Experts of a small language model: width 128, a shared expert of 64 neurons.
Below are experts of layer 2 (counted from 0) of a mixture-of-experts language model. Rows are named router (the router's row for the expert), gate (a neuron's input weights, with its number), up (a neuron's input weights, with its number), down (a neuron's output weights, with its number) and show model dimensions 0-127. Each number is 500 + 50 x the weight over its row's rms, rounded and kept within 0 to 999. Numbers have three digits each.
Before each expert's rows: a language model's description of what the expert responds to; "comes after" lists some tokens at least twice as common just before its tokens as in all text. This comes from a sample of Wikipedia text that the model never trained on. Tokens count by the router's weight.

# expert 11
Description: Word middles and numbers
comes after: " ", ".", "°", "h", " H", "–"
router:554455437503448556571489451477475487460566554544569543458510573545441452455515446540424558454556483435470537568528522448464573477508567498442555439485548451558443445442552447552450456554541431437572484546559573513570449508452552545457454439436438450503431465533462451552470533559547441547439451560429543539551548563554437550516441548447542451465531440555432439441456558498542540436548
gate0:512466496470570496413497597506551616499528619482485495535450452492509509555524469544493476461473460462480452361604566445533507467501511484466497534542513535462448520635462437455515383452522476474533408537457563511510472533546503459503494539554493543503439492547541525563400519439467526416504464515411499431529559487369549456482551399461435509501495478472514532574557479529508505615493
up0:486486527505497557508585555520515421528471575447503443511492537472452514509502402517439488519436508476504511571482501498478501539517483428521560474542531486378398482462430463602601494638495491433544545472507492487428512552434495459502433506445508406538509503414535608498394524458589422481502554563413486563603510499503588381459468492495449440438560486506510528500526511445507435511504
down0:360502515484483613428582491481566427471523506526416606459432487488482460445532508485536446495571532503507437573588560431454497503523484567516475382543513467490502565479510519464410595456519477459547382520560529522539485451494564601514459517548531541532531480556454474483422566414541543521421484525512479458491454469565539551572448503476422494516527611516438476534492567506432481490470

# expert 3
Description: Spaces before numbers
comes after: " |", "|", ",", ";", ":", " in"
router:566457441520438586581503437517476516444554527518569557459527567539438435429514456521459539488560428429452582554508493457488552493557555501426548440518591428540448426457536434548435527563559468470539518540550541564535470471448550516468429424430443434484432486526469473562477518573542480587454459539454544499561505573553438539513439589465564446467510486558426459455467531445543539436562
gate0:484521561501499484426676582528416549475473454486554484500503482516414474561595568468478574464578513522582475446501521596492546487437514468538527401564533454457480546537474541391440511546454490521515533528525557463488561465527445478532464408502524504461500455546501439549447442539529440524549578519530507496561416475519472581418559465535508511362537432525503459543553444502491532591491
up0:459565553495591485454576554420471507417515467442493462449514414447400494461525548476484494474539455556551497459558490523466629445511479546527553453459503487471475484546434488431447506489436481556533483561567504534486573425477494452529519464478531492556547435526452483513447471474401417581475534548510471486549480464594445533376541552465517485432595568578641483549535413525545507525485
down0:579471637506462453554547434472499478466585613453518534498455484587404518554501443501532453524563468495524519473590490485423414451477480540584522492564604397536457497422502466474494522492452548470489585503540441476593466463544509539502526463447383495395521583439553464480521494583500431511497454416541472510550525557467506448472455498473601504459448537550465547528447479523455446506489

# expert 1
Description: Digits in numbers
comes after: " ", "1", "2", "–", " (", "."
router:535439433523467523546438462534488490496555546537559526463469540540460460463402468510454544522588444476490539560508503443441571382480583543443555457505543462529451460434594435543496504560508421465587503533579568535532480453436533496475486444423468481413486541557459434535475490585529451511482470551395540540560593497520453566521459557434550403525486445578485453482456609521553539451527
gate0:481500457485567525550518560531586452501518464464534536481493493527602534546543509469531479473497452618623539557478525486511532520538561493556435559556549521461443433580468427498445518496488517511552415564461530515597471535601551483472404447534567471448473499493607426541438573475397438491446488487496556460592396439486470455556583467454453473554484560494545414455545531452506477478535
up0:512431568586563494517420543411469453488497477456380456571463487499470520448550550549481460451524469551527555446458467397526422447437318495439495556506491540510394463472414446479467531510495458466560498476545535465452502479525507527507436507448487475524502423450453482518529401467406535505470380524415478500540489536500474488445528479571467519552552442500574497520521530540516441525623
down0:549564523401461515496514538587586471466476503394546549524479427477508502544478535601493445521498408426528428522588568451551486501477535432523529536434548504503464515462559591439434555427492497490426486539523545377469511430538568576557510509544515445465526462508537525460500505465513429516578532454657496470589484517540494586476492601448569448501492584521485538485504458548555468525484

# expert 2
Description: Capital word-initial letters
comes after: " |", "-", " (", "\n\n", " \"", ":"
router:543478440513453541571490449481467469454556540544569555455507559557464450439479447542423550442559472452446537581538521447463555470530580510444558444477548452564436449434553453553451448555533438444559469546556562540548446509437552546456453451420434442478448458544447445549471530569537444556430449560431549522543553561554453551499441566458547447469518427540423448441460548501543535446550
gate0:495552487469464513458429543422493475549584432497459422568556455487472455516434591497549524532480574591440495516601527570503485566547557539508505504486562585483406557521468456429511508504455601477415344545570531466504532522522498523529466597480493512570591520460432446502499426539440465506502572478522465474448500530494567506494495545546520488521467549535548484417475589440368529456493
up0:546476398528578473469429517457405494470473543536419492412487430484547564443507416532464476450433557452544399524459527399469472433479437486517492483435570448452516559401486530472487498549586448501517523511555503499560560567521402547454427572484467569541560438461485434568416362484472576419490422492493466557473512554481466506450453505502470526500497502479547537507502491512519615478511
down0:531465445489514539569599470546548515431544458486409509522491542477402525499537525582589447446491502408517517533542430572539460567521501519596489467451534523458437525475561534547557531596514493511418616512495469436531528415448473532469342466521524480539483555439442504480552499562455508537465456478494557449496422572548465521472468495444593516444499429509437460535496513518596616513513

# expert 16
Description: Capitalized word starts
comes after: ",", " of", ".", ":", "-", "|"
router:544456448510445560572481445475466485443547546549562545449513572553436448449485449534436551454555459439462534562548524450465564486534566509437564457482550452554431447430557443550451449555547446451556478539555560533565442505454557557461464437426448441490437464540447448550468524559539450561436453554435548531554555564564447541514433558451545440479523426541430443433460558511544544447547
gate0:465551466392385575489452507536520449637486508485492448487432454599514583448491506479543495532503473499553478577529457463451447526525432490553561521413528567572531554528460658409469469543507507527498524534491421513461524498508487465454510566559519495546576488541409489447490393453433499459611508460513420518538401474512468470475452524461506478488564478573512511529462513413446450474464
up0:525454543430665394518530546469520472419556541522551504556544468342438537598456488466555562476559474476398450523428524486479495442462483573465528509453547553522450448523455420493509485510549463484501424565423446498458490512480552547552507535404511462453453518548490413521448543414529438459571501454487458549494461439520457511423415497592491489532481527515496578467472457506511555536508
down0:526422554638658471535500464546473495497511558526500516453520446525468513463476518501511470406526554481494498491367489516497547450420507494507537492522471515451529516585464473472510545468489450592601440464587492500479459503456479436583514430454395504456468482439502485544448562442456433524518515429508487511546607505428512507561593459449398515556420410586525568480515489463501491437462